Below are experts of layer 3 (counted from 0) of a mixture-of-experts language model. Rows are named router (the router's row for the expert), down (a neuron's output weights, with its number) and show model dimensions 96-191. Each number is 128 + 32 x the weight over its row's rms, rounded and kept within 0 to 255. Numbers have three digits each.
Before each expert's rows: "comes before" lists some tokens at least twice as common just after its tokens as in all text. This comes from a sample of Wikipedia text that the model never trained on. Tokens count by the router's weight.

# expert 11
comes before: "\n\n", "\n", " The", "=", " a", " In"
router:114090132105120166166068168138126149132080154132097160154108119142090129162126144105125131104172108158116121166111108130133125177111144152097081126183115084100145144161139160156094154121131125183136137114120120134138110162084155096151157169122097116094125172110136046144114110137150101133
down0:192134136110149138142082179119175113135097107106134148134131226096117127123085154148132189130007082133153074151062105104061100159102102136139105162106167139141146200191101092130141140084151080115145191125119155095120220150131102196068092131105154124105128090110112167104171075118148135082
down1:139122122083173145109095133082121124135117131154139139144165091125174104083136128154136152099085100178157132064122127154106129075173118137117059129158140138116119101146102066101112102083173055110183116173069181070053146144121164154135096105130169164129068159082167174116124113135109130110
down2:167133143076100121098139081124084180117186102098069101162137130092142088123146161132095110136110138139119128098076142110121141206102113160125072152128167169146113074147173092097140149141104140080121117150088087147113120164089100151125068142110095134125125070155092155132082130096170163132
down3:119180103132113057071195167144117136174150125152103136054094118105106144169092133131130095165128110102129111132130149135171073189067143101153114067114180115102130073114138120129111079144112079157125078131136108113120127093159034155161120122196101132099128108123158129105082148107113082194
down4:108186123075119116153107055102096073177125126146158160127115202137117096100138153082175139078161113110156126110164140151086102117054137130114133126081113073107124098114125072159126126081130147164109146072124107115224087155125147146141146137163142159136105142134099139160162139143101103175
down5:082124131178174110197064115105104154132177142124105164154101054126132130100162096139100152161134127118086172095073135140147090171137136136190152157170185203159082128086123128066117190118087090153167108145091162139141133143160111154099146140142139186130085131130093166126111112120097222131
down6:164093141152134104126137104082067145153194167112099159125153156185138166155172176153138070118069197114148137098128096134120176131149114127107098098130136128104139118118152149139143163135149099108107092115155210105153138160188069109176185112160115150126124175180134106104077139075128105124
down7:217178122094109077075124134144153126108142101082116101108105116142159160120157119149131043123068083124104106124112144114113124125059189121140116100120114092140145144143156055126139109102163149137169127120094161130078082137140141128149095123160128084176140132118113117167099136106168142118
down8:122173145160149157163184097147178116155086160140137064195175074136160145093124163121127077099089140142122125117181107140110110111117147126104163087149112127113153121138114105117119127088134100097152106125130091168087097166074087123130132095145130130131139142090113110089124173119113185136
down9:148115140107092139063090111151165135118174110129097169041112145129163139093077068096184082084152100071133080107122160141121085113076103140130084111159083124075113136101142143149108125109104100155142105123166132123141208164085118056121108117127151061089150172117205126119097118174127133169
down10:114090069099100118119149126073107101124158149178143085106159111145135117122130170144080184125139111153112134159127147164119139139095125082062078113176148119141130155069137172143135094108162068150142141141045095120102156104162059125082175172098127144082137165125123120109142086096041066152
down11:101170141051225189106089174120090128128132167132103144086166116139207071154096178192086169136137144077104120090141134150131134105141104153143131106138052138123135116157089106103099186085085096137120191142073190101089107184114122127162148073160131085102161140150083123110100133141133123083
down12:066170118128154148110182115091151089074110158145079068118129077118102101117100115125144167126072117082173083183051192152130104093079202088121166101102101111096076149116120164127106083166152119080105131153099175135133117125117119156074128117089089090153094149186142167104093153093043139065
down13:077139079121120168038164120122149104058132124125123159111142083141147156185125133170139115120099102156137130129165095122159136082122147153151127132124149088127138131065141150112164144126147111119166095120021153151108180145129113149136125134117165136110169067096114157132144174079131095069
down14:130114144146132072060144153085136082147143104133116091094135088188112154074122070130155093113154103117151107167172137054122095157193160103129135122151056140168078054183073195150071088103126141139122112142135119153143088156060155104132148173151159113143117111135109114109108097127114119152
down15:156142152137128125086155096108072157124105144119137110118160181153117138087112081149192070153126148144132149101146116153077133114129142120124061147099029104111110143113106098133118079154137087122173128139149123129147102139147175104147086081153134118136112122114083153125160169125063128157
down16:152103133137114178158149140100072053171152065128147124148070145162118105165149134149188132108175089123116089124119118098129120059183097172141142062101166122116086202116147128156172141060153143169175114162161184117167150161100123127096119090082181159143085119041203157137120134112133190154
down17:116126141129130144160124149169147129142141079141154142111088092115095148104116183115155145107113154151138143103109137105090172148129144193097116197107174119134181167076135120106139145092103084091126098144143143158145151160116115137079126121104144115143121094137202126106105127180174151166
down18:155101112102155127137109109087076123159104126116171117127093126127131109163155104173132145180115122116130145117091151103130114086108183130151109082162154103139138200126132108122140118060169143062134123099160101155157124157184182121136115129142102100112178075176179063156148124168135139161
down19:122130107127133124111159077147125104198144118127108118153091109153042084136131111108149122145146108107136128178115080109151154108146089160149163132080174117124044131108137101122093141073176130139132150147121138159184147129139107131192138040175119198183130117147140127117138175112133166133
down20:195195096125128147081173158150132135134144181179132111106108150157127123148110096102104201172129118146185102095155115130134123109093160152114099166080111133140075101143154125098129198130163063146141190098074197098175109117088081100138121086157147128153151107167096066121111158147171141098
down21:190156104133148133127129123159168105095130197218123136068081191121145182104083174131157113071106088086062125118102132189136192083116142137126127106150115109152089083130158126152113104125153154088147165148114129113113136126100163105152120104137126137149131132142142098148100120118128089099
down22:186114070094140081149123130117112155190167167177185118138093141123136132117075142125119057092103057124140083112096082098090064133136112105145136155157171141116156116089138119092090103103145085132088161136111101168084139145149107163204153113088163134181109114159116094115136225202137131128
down23:138099096157124115096120122083169196200097181114117096138122156116116096179129170135140115175055094169108126232138117107109146119137128127132164126094132186145128162096122072147100129150099086157095128091088142167118149091129114095129086071051115185153125109082114133137141184101137085095
down24:184128147144147169085133097100085106083112097103153090118118115138117076085136126101098140104105140105098118081082116168094158095182092153186166144123138119146105129130112130162184156086104188137075163123146153085126085171061104132143155095097125120155111144104139136108115110147170117172
down25:180139128114197103090088136087111130093122123084139088079124123093114116185095145140165067144051125136123148054158171117142141119101149185119177142133129129161156096163111164142092172126171031097137142191105105068144064110083128153093130076187092120142107097117131157086130079152200198122
down26:133135077057108164112136161087087098136095154100107101150159170109161157143156126112130098085150097158120102104175134121108137163129142124202103111142088119153138107087125133106172092112118126140208207167161148164137133124101106106102122147132112168068136075137166139124096111143191111121

# expert 14
comes before: " |", "–", ":", "%", ";", ")"
router:071140107136145072102092145123142136132115117137153103144130070109124124168114175109131126132150176145118203104145114146097159099132109090082136097154143075113143128172099152133104139151154153126121177113109068137155070064183168149097177080112045137139107134138153093098157147117184143160
down0:105156132112120133143111180097136080159104170169139149130095146120193133132130111143125193141085150119165128132095115109115148079131114192152144138128174174085172158115126117149177119114158100105119105183121210085139091136140140123128163145145105136151115167144061130170158112115114055120
down1:090101137177181098152125095180146122069164110149142087067148192182124168103056121172140118212127090114084184209107144146132122058092136132111143092147143178085110131112129086124127111189146117161124146126125140135117151171167094160101096167099149097144125088113160134067105139090137133070
down2:182148113145137151144122108139184076087150143127134085119173109172105106113109159037059111129181152112117069163152147115149067221129164104158120142065079101100054135129134082132105122129113152130075043079149183164094148124119109117103116149149131126157119128153146096109114116132131130060
down3:116138121213072127113135166145170141122106077122120092121149171125107109184153093113130133104136156129170128144142092149182137124131155135163181093124116117119169181107118102200058145152165170155113159041098072138135100117119160159124134081134149135119146107173155178099091163070127106080
down4:141085150143101185151148171087140079109131101104142050117097133167172098106167165106104121104097087103134136190158113100128182107082166119113090159144146151104138114095159137114117093108135162041175166149115099132080163089166156128114172102137148166127103127071148133095142127201137105156
down5:158159089141158169165136123140121055145136165127109151057101150193106123150147132117138123146126190176130136140131090121165123161053078116144180098167094157099098162123134090133111150049121064126145110118078171104089182176137120158110117178152116152098092091150120122174102122165147119124
down6:159184173128168086114121109178137093117138125157114106158104129161156168098174152115186148103147101098125113126122080153122109073132122113140130160079115146097173158124170119111113094123131076122103168139131124160107085076100151141163121156153117152118133185135115143175117096178069152152
down7:188140109162139149126124126130106119139161129159126104133122115080123102099133195115118192082111164131123096131147164145161115129139142115118125116142118097155127117128100144116119120089176070120153056172109112140137071061150080156229128120169123140101169165162149094150132107164108203173
down8:110152125107158118099105073101148112156131206199140124172104174190105135128108120129163163109113105103113096110072139112129124072104116136105083096106139150195146142153168093128117117081172102181131141136149095214130129125131122108160139100108110113153194177187134052085131116114153078151
down9:138110098121131135118120089104124138077143116185078133123117126076148160067169187124179044132159043110108146107160128118137110065126093157080083108106160148162087139178136095100101116123111091107077102157081132159205177136111122081092151151076083110152137077061192140157162124145131192094
down10:178159118135136105137171110126119100119086083148139077136105184149136076104142144118088118129117115072188110116113129133154138183110122133129157069048114146127133128135129099122124161106157168127177181116087078145116069166115100090146085107143140118143112119119122070084116085140100093146
down11:143106180091090120099127103119118198154152177148098167089106138125161104103151136173126172149164138120076094137111174135128184113066120079096121111122143089126088121130163105109087097161161058177162131095155113133124173143178149119120112196108150026106159146159111113183067118136151135145
down12:149146110122082085110160095131147162102164120212098048149114066116175133116159089152120162151144165086102150093102181131099136112094093113142141160088070138082093153065086138085098115133125102142115060127107176131165114137156149128121106131148160150127111114147135117172122100135144089109
down13:174142129051200084122116132170105098178170185110144109140083115133129166104140131154137136121092114104131167143131160079132132100141141144085167089132126086073139131159145087129143125168161151128077142059116109100126149136097165105156136115099067139084128154076175133149141175126100160126
down14:195127146149139138181140074095124194093133151136077160156114157137157086097134154094154162157138072134155052139097128102108093089088142173071139129137129127120118083171170079141144167087166084100122136152111206102080153112129109087115166097180157107122118101121059114141196109163148165102
down15:158103087081181137191098143122129140111122147122148166083130118140127143096171111143096117140115092130135144086167142148144110137130116103199132108111107156097094189148181127070116116117147121177153153115126101130073118134130100115168111120129128160054136083164066088144077150087152091168
down16:117142126176178132119199093112104163110161138095141104110172150175111131175114104109092134096173052079168173114116081127091111184075068156077177139071122158107092141153163144162163127120079083123146133112091126126155164091187089118092130115125074114076116191197139142094142159149046156144
down17:146141097124188188123097146113188134106130105169191153126138208144117154105131161167177129120163149099161130130108154154124120150119130175145119106108182081110057120144133147174132149131083092167140068128118069126133141164126089165221124172118120119123131163133070156142119038111100056128
down18:128132100110129174142086094161069153176078183191144047091183125111152136091103097166117134161144123160063145134098069069094139143134173097119108174094145127113100120170160174098113085118108115139114052121093229180149162133092064121149097140158096132146117116095089162111157136152090129101
down19:195138166056152152149163131061065235094119154146112133116133200116127143116152183130159139146122098166157088113141110122112128088154145139158116134084148175097103072117182083112065132119123132124113097128107156146098140157088112136118129159211123138133126145187112200117117166143078128106
down20:112106128116077126141118140084154117108118142189114152111136072159196180129154131105077127099121155093124151163173098162149148141067160158162191126156133185132137082132109096190112124114139171146142128146091108161104169138154092101112109133125133094069188156157157150119100120113090174139
down21:074138089180134071168154103101137168101071085106104152090155143168145133123155171184071136137145163116087150117133093126099137118152156178161129140123135141139140098154140131160088107103106146081151144101140176170120192150160086123125029088215121140124155095109059156044165136112113124126
down22:153172164189124169150129162109078176135131074099148161099076108147093107100151133060113149142142096102128104091185141110130120117107121148123170127133107091173008142065138139180145099100118165064152162151135153131134155136135147119099196117148150103089071095142124128112145098216078078117
down23:125108141151150149188106136140140076117160132179090131167125100099152046176117158167161126161112161163121107123143040087160213137077172114138068113136131183135139080154162121118105139130156154059087081121113146101170114131158092177150116132135166140113093117153153112208119151152125160102
down24:154191125142130099132123155179131091117096193185117143167102088159116094134189136115139136159083058148159100122110133094110143064085123130115141116127084078146122109091156083097155098173084091147105111135123136107129131111147134066096100070138189130170100116129126125102154210110163165159
down25:067111080113100107112175134086092129146169110113132109148080135127121107155166079048160171115052108049166126164140098166108077111121120125168134127071166162183096122131123137103182140116152115095099211101131116134188170178164191042097103160149108116120105089142114135149139168154119101148
down26:150133158142165149136166147158201132099045168082204170143145094165056126166127134040171104088129155138137107178074136079117128157137085155110079116127142146146104137106137109156086132126125125140138129089189122125183221146150155139158114120155091079090123156070157166143124124177115160110

# expert 9
comes before: "=", "\n", "\n\n", " 0", "  ", " 1"
router:191128086139126119108097142109137133171092128141122080089154127157116141152093140128146117178148153124083124130109130125153172120094098111077134132142151133188143165159067083149127100146164087134135160134101100126171101138098178145094153142049077122165078143140196082111161095131107113100
down0:104193165152119160123172106131194116168113133133077106117084138131138106120104106109166123109117105149116083161152203147148116171164145128112204202072134147199152073048101140158121086193187149097112110117130139072077158123085134155134097035123155168119130100190120107118062147117106076131
down1:151060106070093194154133154114152130116119114161113128204162116098140080150137080134173133132107154166147136114121155169137127063088138089122168097174139141121113106144114153152046107096096134173170139123136094106093110179128091127088091110117107108134191085141116157173073186105087141131
down2:138099145110109115079156133092106120086153069090121150143084123149117182169118137130088173092084119184124088091109158109123150113101095148142072114144105160110136078102160140085175121173107128096168113146086116175126177101115156199168114164133156146145109140090133102107161146092131129159
down3:118153134121170153160128133184120087132107136121124128134145134081122113160091150101114139153102173085151162092101208140138145129147129133080131113120163126127115081092142180169104149068140150167112103109050147179103117131093197150166123161153128048171171106138150182157135125155124164126
down4:117118126150149178168145095122161140136163225078048159155202105094166130142129115122153149163087192106097117120060177105133154183090105129157100189135166080140100133107200123058135127088181117152110121114135159127096086074131133151125106109172140125162158151094100101088147106135119134145
down5:139086127083123171153116189084107077184090153086181114144100198115140168197135140152139153100116060160146132133124120146113159113101073142086120161069125050142111123103130140130103193109099158085133129148157132078108138108127108109147101076194136120162156182178106138117115126137129086129
down6:102167118116082096050154151088202103108166100145110132163083130127155135096163139078116174120090095116147143122158083132129167140097096143164068140142104109152070097127104131087114157133144113144177118097148145164115157115058108128105065127183121174064151149137142122116126159137221104168
down7:125121073135153140163120159105099096096116103114145084145153145139153115139129118103160160112146135106175146133121116090146071129187137100103077159082131134051118142111109160076120153064078072116108114143155167112111145116207092140137152107109122170142068052105109122099130090150144112106
down8:175118054180158194102129126136146103151089153166166139168138148127112152133079112155100101127146111144134131150131165103185131113141073118129166166179140102134091190132125126122159122182179171088104170117093153070128146157152146108099131109109132176173146086113106137155121149135169154163
down9:127128177090129140130168160101160119073103078128097132117125140087138109162063130171111144121129130151127131130157146159127126109120104110129090147167153133156132117140195177103135125073123184120099101053103162069109152081167114147149156159123073111132117147160116122126157139185184227145
down10:124123142139159181122180116160091139150235156082011146123139159153144150154156146163143153112172076124096101051161129113141080167153138118149079138098181116130129082087114163132121148118082130128138126104118167200178126190093114164141074114189127108153186132121107113155128108122143182050
down11:094175133143125138146096123078106161141093119139109097186074130161099148105135116108181156122169157152193156118189117105164125092192092210094098128185174164177151145137124133140145129091127187137100210138117121171171191161143150121126106140109052097126097143172091177125151159090072092197
down12:194083137144143129170065189075143170151149154092146125103148159094178089103131157171116185161078149126106131155173144138073107131138141152092098015155080090103197107074135117128149096134167112138090152083096145109104159130124109084161114147074179112137091161102057202178107144139150112127
down13:159102169076131142079151134128149120140115131164082128133171128122093138034105142087126197135148155126171157094146094110097113166146095157148138112131154080130136150102117133147119117136148060143129128178108148183095149066102125170151180109121117167187152087126071120143102124097135110160
down14:119138101114097146175186175123155122115150104131129147136127070153150118135130134199114151091151098140129156137152112162141078061116129131107142109156148110120142105087097120101115104095089085130099114077167174172187184084184114126094155127171183121095176189152131094150084133063120100142
down15:244090109092114137173062154139160118171139108166102120056119228137143162082153108146192196159169107180126178149069125151074094138171108139090155178143095201115153099149131077179113042127154098084149184105130066163145091078135132151172166100160129195087125124152115116129123119176126166153
down16:125124167076109202131126133116097138184168148086130090082131124149190127085157080162143142121141119139156094078109184154107150129132162130161140164145194142126166157130154082114125166123106121120121195164116158102150183136112103056135160151142151156126086155146125120160167129101112117126
down17:098081166121144106164179114114139154088130128089138087093090118129079147065058118093180100134094118133093107125124117124093117157113128142103112109149096123130128116083166161121166173163144122131148142132111105114145128119063157169113100144164077134125078127137105167107146138065108149165
down18:130150115093154172139102085069103123201133145132150216134118139144160181104126112162163146127108138117192133107168187126163179142121121155089126084101153130136161080135166126126180204106082108095102108109127126118119098116123130107123101140132136123064111101187118117148139192141106106135
down19:107142119092126143177172053161073139141096152165078118118132104099116146125132114140164111149141128148126069129103155114103146175149116102136146156123175094109114126137087121170140159172177165163136101185151151092164109176090180132039102083192125180155167118151100174088153123122133172127
down20:117143138090112189116120089143114117143143076124132140136148123066073120147112127139098095103158178179087142118140138081146077169145154131134149181168208126125108124188192124091108090091120081114166199091040130162130138089143117188098078191136115151146067106150120115083110124159137090133
down21:119122119036138161130187156135143121138154086075104126120084109094109114148064067133086114116147094112058135122142106159166141085148159170089120079102158131192152106135125144094120129076150177079139145116068074128174142139118123136169185152102100169097120151159172146140126116152150201152
down22:188159110105130101181132116140089091176215097100064113085155088121076127108171133089126119140144132124139067190092124088156085106154100145116131134191157145104095109114089147153089115162126150083103100139113126130103101110100137156133124079101137127133073134127138088112154055059159132142
down23:138176094086141122117119175140094107064138150170134108099065119119127161093097127114106123132136072128062109081120142161151153137110121123136149116153171189113124146050091132102098078134172130095175122136136114097111117154123080102159109146102135129188091125173137114193160113092116164139
down24:185161141103196173139136156102074053138156133093159159107131108101145108167105133130096185157124133124106164121157186133123074130142126112140184128169113116091111155118053166132031124133163163103113103160070122175192112106083174141142126138151117100156135133143137196153167131139104107137
down25:152108129146109146128152144166119155159157140107087160133097128111134155103101146132151135138085167128120113144128177188179119098134136141128130072112120169100034146202188142128120121120131149109156153170181135151161197096085136102116180138121130165122140123071145080096165126100116162104
down26:128146176145081176153146190089094166126111145080113158122130138159144047139174133123139103141094142097141100142153141136130152152139131109130161132120118088123131143096129109128131132083050095121165102197117163104110177166149137103154113084118149120112170152146112172115134150127074103118

# expert 0
comes before: "|", "-", "=", "  ", " first", " -"
router:108105125178114128104081144106143150091077132177162143140132081119109078197110156152183136140180102121123150110104135141177182096090115084063086124083139131149134143144096167142121202130118184112067137161138143122127147140152188126105180183068088120139103112161179069092168139178178132107
down0:116135124134113125129138136173138092111157141082144121151098047107092108106152153149124111123145144139114108071163119163154106162094079170129124140126150047147091147069136141161118118149148164116105219140138115068143116060130082146095165100101177123091091134082041134126125099146118155140
down1:143158176123095127162130116176102172152151106130135101172158130214085125151154061183136121170090060138138161081165113062137163102105106138073058125098089088171155134086087059150152116178147131156126134124087112110123136171169101185132170129071108155142125146074085109108063115129119121156
down2:171101108123194144164150129129125236066105154166118103061222164102125115140142098188172175144112137099171154144155118113158108144156126064139117161186161160120158160145137065124121082105175151071104175104092123140127120134115147145134099162168099098103106146136094096099100120103098111135
down3:095084153111106094161127169144133149131072141155144076172179205122133119090183099142143110122110186146136131076173143099188136174161172118144130138112131112147165101129090143111088161173121142156091156198168131137171146168161147151096159102187098103111111161100128063132058074136144119127
down4:134133111135188124097097075079084160096143142112130143104144098120131106097107129153103078134085138083107146073146138195117152175166101126121115094164154111112124112118145150130164143120096177157115091111162182128181161128129095094154135153162106117154140147135066118125129108108188086140
down5:136231092071102142059191128140123152141160172184168133153134134119141096151120205114164104088105140127158079113083165132089190083212066139123227153056137167167092128177108145136158153091106145098022093113112156121134118144094122127197149146133163163176127125135080137098167093092146116083
down6:109103140068152114088134126117188146078043118055100087087108160160170189127146150081172134169123181116090123083102139094113105145129194144112101181131067119129145066144126110128113092087091131112085116093097153128119089173115142084190136127094060145163199122113105197134062165110127133146
down7:129112129080159102130144161145082192156121151128174127176088136086138132108108163139147171117084065139161142157114182144096150132116109051150110139154162171136118087111164167109137078155207119139133118144069074118162137137153166107120163147098135117215179131132096095114159143169109055152
down8:132066115089205119149162101159139137098137063165175123126152141137130148079061119129147145156109112175099137117055168177148130181125085159113117117102093154174092133124128087137144131181165159146107067094175150199166151095086128209126138070132132089131133106122094103124145120080172091103
down9:087147184098120136057109135119117151099083199102104125112093110097182126141195122116137107124114129151115074109147181095141109159161111117122136143171143126139084129156165130182121118126139107089080121150185106115125178142125062074098157164134113106146107087089144094146124107098140120138
down10:170096153098194094099160122074096095111152095181113171210117099179130133122095078175125110183121148100105133132133191189122155025066107133120157173132151134148112112139149122130070059146135122160177132114163111166113149128108140129117088146115134185149118098129110181057159138135081110127
down11:121081173136108189173120185146195146093157139146106171147107147140135108102094145149116173089162104146150171113144125104207147098152149116164088156142116158114150150179088110129141125116109102093098154112099160133168117153140173155114135145141119189091119076158123104102182084183108118139
down12:060144148125157174146135034195150152174138102145151091078083099051126145191136176072139098109097158136164158104128114092109131177165101148181137123181140129156068109175147124088062111137148140157186130115162098110106190161139160099085135097128160104136155098116184073133142119144156105090
down13:155169126117094103129162134086152109137145104130154211129160116134157137167122106114142182080177112160099115132147174076124091123140129124092094140157152148075129196139172123117095140214071095085187069158134177082085128083161083094129160118116135169090161163091107136126111125119143076106
down14:161081051118105133158064144122111158126117110112176130144205147165144130127170157134104144171146186149163139098090129201168116145158097092104159112077155172119127146146090128098097116090126100091142093144108097074143117115180108130128148070114159202153115121096111183144080162188091112066
down15:087063153074096047098125082102080148176105086101104085094146135138161125159182104102047149199141097207161149142153088179164112135158074126153108092098110085148149100090179124094129102081142116151138128098090102095129100103111171134122095096134131159138137145152157101080075155149095132164
down16:192075142099097120067122186104129126146129130105146124148143146114165092179153160131089112141096120207136116188187121135111170072118136181167080067140166175173073085109140111136132195146100136099119120114190122197166174114142148134113091113075102155085062133098135078100094124115113114188
down17:136099106144119138104114130097151082105136082108138115157143125089143193134144066121091126162118064106078198108157068095130095185104124148071110100129097077146130139121122138187097112139126153158112098084099084138141108163101125165149161128153109159168101136091133146071128125104157122137
down18:054102156131140141181143103120153171128147131134137121131143099094133118145083164092129171123060075123167136100110122120162044161136103129123124114159151153145065071095103110104092108102098133159202127135154095089134121166124183167128121150123146124162090163121087106085172226137164136107
down19:145089094179063189156139153097103170172219110133181144132114174152170157161140102112149181178135136145181124120161164141118095133085145067163125109162131117123156144147093125117148104092101134137143173128088140137117077106122132126166143129156105149146131105045134088164171110112146092114
down20:128143152102191160094157165150071114161125138112108130139134124103171105138153076190124130077142118203191087153100121103181148082118147081098169129201147114112130098122121165140157134090103149118125120145129147174123146081164147142203153134123089116061121124135137139116092066077152133058
down21:204133112139135184099149116154068168166138049129176140177114121160160134072086131204114127106158171085121114211106149137086151150117134135183196033146121087096167105129078139135096154112146143083099115097135136170087167141064101152093072157129087146081124181169160172123152120088167131084
down22:085041143115143118139068157176137093095095168153181102091122133156057102156120105113179129191104199137145085115135109073106098128177116138200141083179173132064075143083151090151067111114109117106160124106168103112079106142198127090083099100173111139160113084117087183099103116156157137174
down23:154115110099177108095138140072179138136105091155121133145144156089118095128113102091079069089114076119148136191145125145103135161118088187146171132164099129120072115149119168157113174125075099131108221123080144162142092171136087126143103122155121156130107136084109101083174166092108148103
down24:146155163111105138128153127156150142169148128133142141076142093093167127130111140144094124111138121144154065077162130113134154085106101166113161141182139121133155062114185162135136102157159116096159170176103162127092190109091104133109110118096118157075138100164132143140141118139156200191
down25:159169134169167140103145146138193115125118153136129131145062125104129190119123129144120162174102118059081164121092208144183134131090143103116183151067185111045168125172196179092120149084148147151107107108090145129206101120148158121171085183138114089141157115117131155111097184079171177163
down26:111134151125104102148074138156118076132123138103090141091118126158169118144133086139170092096059115104158136134152140130115123129095128116162121178143110174135143095136150138100127126173148120119166160076155137221160103120125138118081161146132101129063150058080151153137142135125184084173

# expert 4
comes before: " the", " a", " to", " in", " by", " his"
router:078096130177099087139041134117162164144096167140150168113054072158090079136065147168125167101124094129126156123109105119123156136112095110082166138130138143101164116098143175122103115160190093150125141067186155130113099182189124121093161163099176162114083177143170056116149110138136103207
down0:124169039123163176147123100075158142123122074167098142167142164143181141107143049107141121075141079150135151145161136137168106100093113127078139140068134154116118128104194122096137127119101149109093139153081155146085134092120102067153133100110149107115109159191078093117136146152104099155
down1:116110156124133119117145159112168149109070073149181161095137142181131123158161122140186131167064072110127139160114148104107164105098133149123137108179079173163129149077159138174097155146088145143112159159155161058141132050124102129129110133164140183198060161163136143098140170114120161100
down2:079123091127142080123115152118139134173110158145134098159128093121096105114096133197080115114120205175109181110133132133113178122134124084116187149094095116118084106147110145063107120124136125123073147143098136132082095096125132135167082118160109156145128130134136144128094161116056100154
down3:118116102079109100177163112145112155161123117150135202068120082193098127125143133103093112158199136145124061153155145134109141134150141154106109154145166094146122125165100089113117137131122126098156135136157122089109113116117098090117206084112123101100084124111164170120100125173093112076
down4:163135071094133125135165119129114148110121070171129051155138073107116135103083132139119096144081113140141156079239133152144105101096176100139109169090100105072112167087165157096106162086106087060125126155109125145107140111144123133172131126161092181150077177130154084165133119109093104141
down5:153147160162110090140060072136119123149164117141093086145159088079108125118203185096152111147134196049115185171156086088094174132174106094156113169163130148131127094135182155113120128111150166086214050128102179109103156173073140105130102144075134122127192063176131151109108163101158126121
down6:110166155205203103132147119093134118130136125147159084126124160117106180135153116170126142196128127120097150100117118113129169146193080068143119095119098160143156156144139171134124105103113149116126115095178126115149165128133156077155089077177102125127107166077160173149065072116104149150
down7:169112139095160085058111165143107166172127126133143111087087178115142117143173156155148151140132137095121083148139115155161107137101153115176111161084159181152128091134089105118155073145079132110138121161124207096114122147119151183187141162159071160131086105125103156102148128082115121114
down8:136114134105139143145175188116085160142135183119051109102144070052086147169141161132073113151119121096128082104122094144152077182119147091103148113080101112139096096200140107132119124173157078106105115141130139065145106114093078160084124177092105083084153160133062132131106095114175142159
down9:195150124128142173126137143062067135173117164142107098153164115180062164092103230090073074143134147106120113160099113072144151111159099119153179140155149149097130175140109116125097073120082133098159153136122137081125124144099156145108123125127155134125188211168131136152121126102124105160
down10:138115083113163206112106134117108118128198099142176168164137113166151135109127139125150043154074097116072089130125222143044087145056073130147156082135117153118126123157136122128206158112155111082069111100086142098066170098113135088064102118157121095176090115193165114132142103167101116139
down11:129096174111119083156093140135182078173185076139126227114109129113087127065119099086136126178088165144129098180129139074124097127104125148136087107080172148144129128118124177102135118145124104134103157120120160130193136076181166127129043110129129115114084031092147126148102176162135077139
down12:135110142187185132125103177121090098088149122166136092140128125184172097159163092158159100080133073123122096098090086112109123127161126145095129157177115143183135133115079145180117104146149089108107089142122173125145114103166128059141026150174143114094154181118112098124100103114119162160
down13:142175136112118124157093166138179134145094146125160150141129108151160185113114162112108153115147147154108116079111124159185103066136109093089140124090151177086111146111147173149131176177156153129112196050146154083154134118125136155122113148079130166149082125106116165106156123130198124181
down14:081119186158129071133069113107154137145197076107119172095129108107155165160156159171115156135120131176160174154127157111169046155191102054119120115163110155091115190122093128069099169093137113134221166196134113149075139132142112138191133084123174113134137145128104087136134062136127154127
down15:141113105142103143159137061086130122109146117202106118088171109096131104110135117103128173144101120142127091100140068126138144107180169126099061124153173189128090160128141114125113152125137121121154158137103126108118128110109110100141121092173140136068125102156146076097095103170144167042
down16:156131178125110144102166126139100183089116130192133177126120096168121085141078051117194159189138152161134107091151104146176118133051165121114131123132105187137105075166155172103046170116174205081120112098107130061113106092156090132088159083119096158124179093117133082104161137110094181116
down17:138132175088166071143108163187160188058181125133148059156134132087099183069188174153039131214079189137133146142115159144121065152119111061071124088131108093127125145098118101078103185140129120150113113138084130108145103092092119080158130104144143125094166136110168118160109106144169086134
down18:174173126153111155163163127116136091168187100087116164157161101077158108118081148177076093109156124128118129173143089085129136089101155132162087112029172132143131088147094152127119158111106140103127083139175145115100145114179100127135147107105139164138169145153132088099111128160119093178
down19:101177074133129125186171135113165096159109105078140116165079068125121090147177139163136028067146172075064123145065126112171117108086142092149083077155140165137168150110104127119145119142090171116111145156156098127173154095125139108132205136180150148106090090118095136145141148146138136068
down20:084138105132127124169151114073143082124146136104087162083149126159136214172153170149121114112132142117109166105177110141116131099150095225121130148172154148138089126086158137166127110098101188165153171165177097138105137123134119068128110092192116075083070107104107141117168129141136107140
down21:172112138098121148168139050138110173110118122143074129122145095132174114102109161128093193120105119063110105104175168140118144109133146108103113164182156130170056094136151114132138134068131129141155148125088140128184140123109094141171153129105136136072151126190080058160074120123097172098
down22:146150166100067150135114145169121153106084111141126169145151153104133155212056100185119146112148077143104141094140087131085084174142127121145160077123148095156151098146161071082094164088181092147099114118142142172087122136044076108147106151149189149120182113159169123156106123111143120084
down23:130171142135110122174140148166133110153176135083167141127096191141134157106150081161063158168170150145114088142150133144217084143117172100148169175155107153165128135146092101147176118116187130123125094077079108102127114079084154145147082063164179068186122120128057109126126071117090146104
down24:186162138142145117163178117103114112133141162081122100118117128154132074110128083145163195151126100153093079119083141154166130116053147166126141129092195157113155095118084110133072083143133121103099115093099160122159118207167160085133126097133112102152094096133187150123108122125096115111
down25:098112130147102159124131104080158159151088144148139098103146100146149121123074144113119138180132117049133114109182123173166106138133154119141114091177081075150101183159103137096159177103133098145158169158073118085113148128184153123150080108148151164128157127096207124152128114119156114104
down26:110162120161161176090118105207112221138183103170153131098144136152173124097108104125131160175124097119158125141169078117160125091125143133071106087158120143138077137115149044168143129152096113123112112160190110133181113102136067126169111124128120154090135106184117119086066057168134093114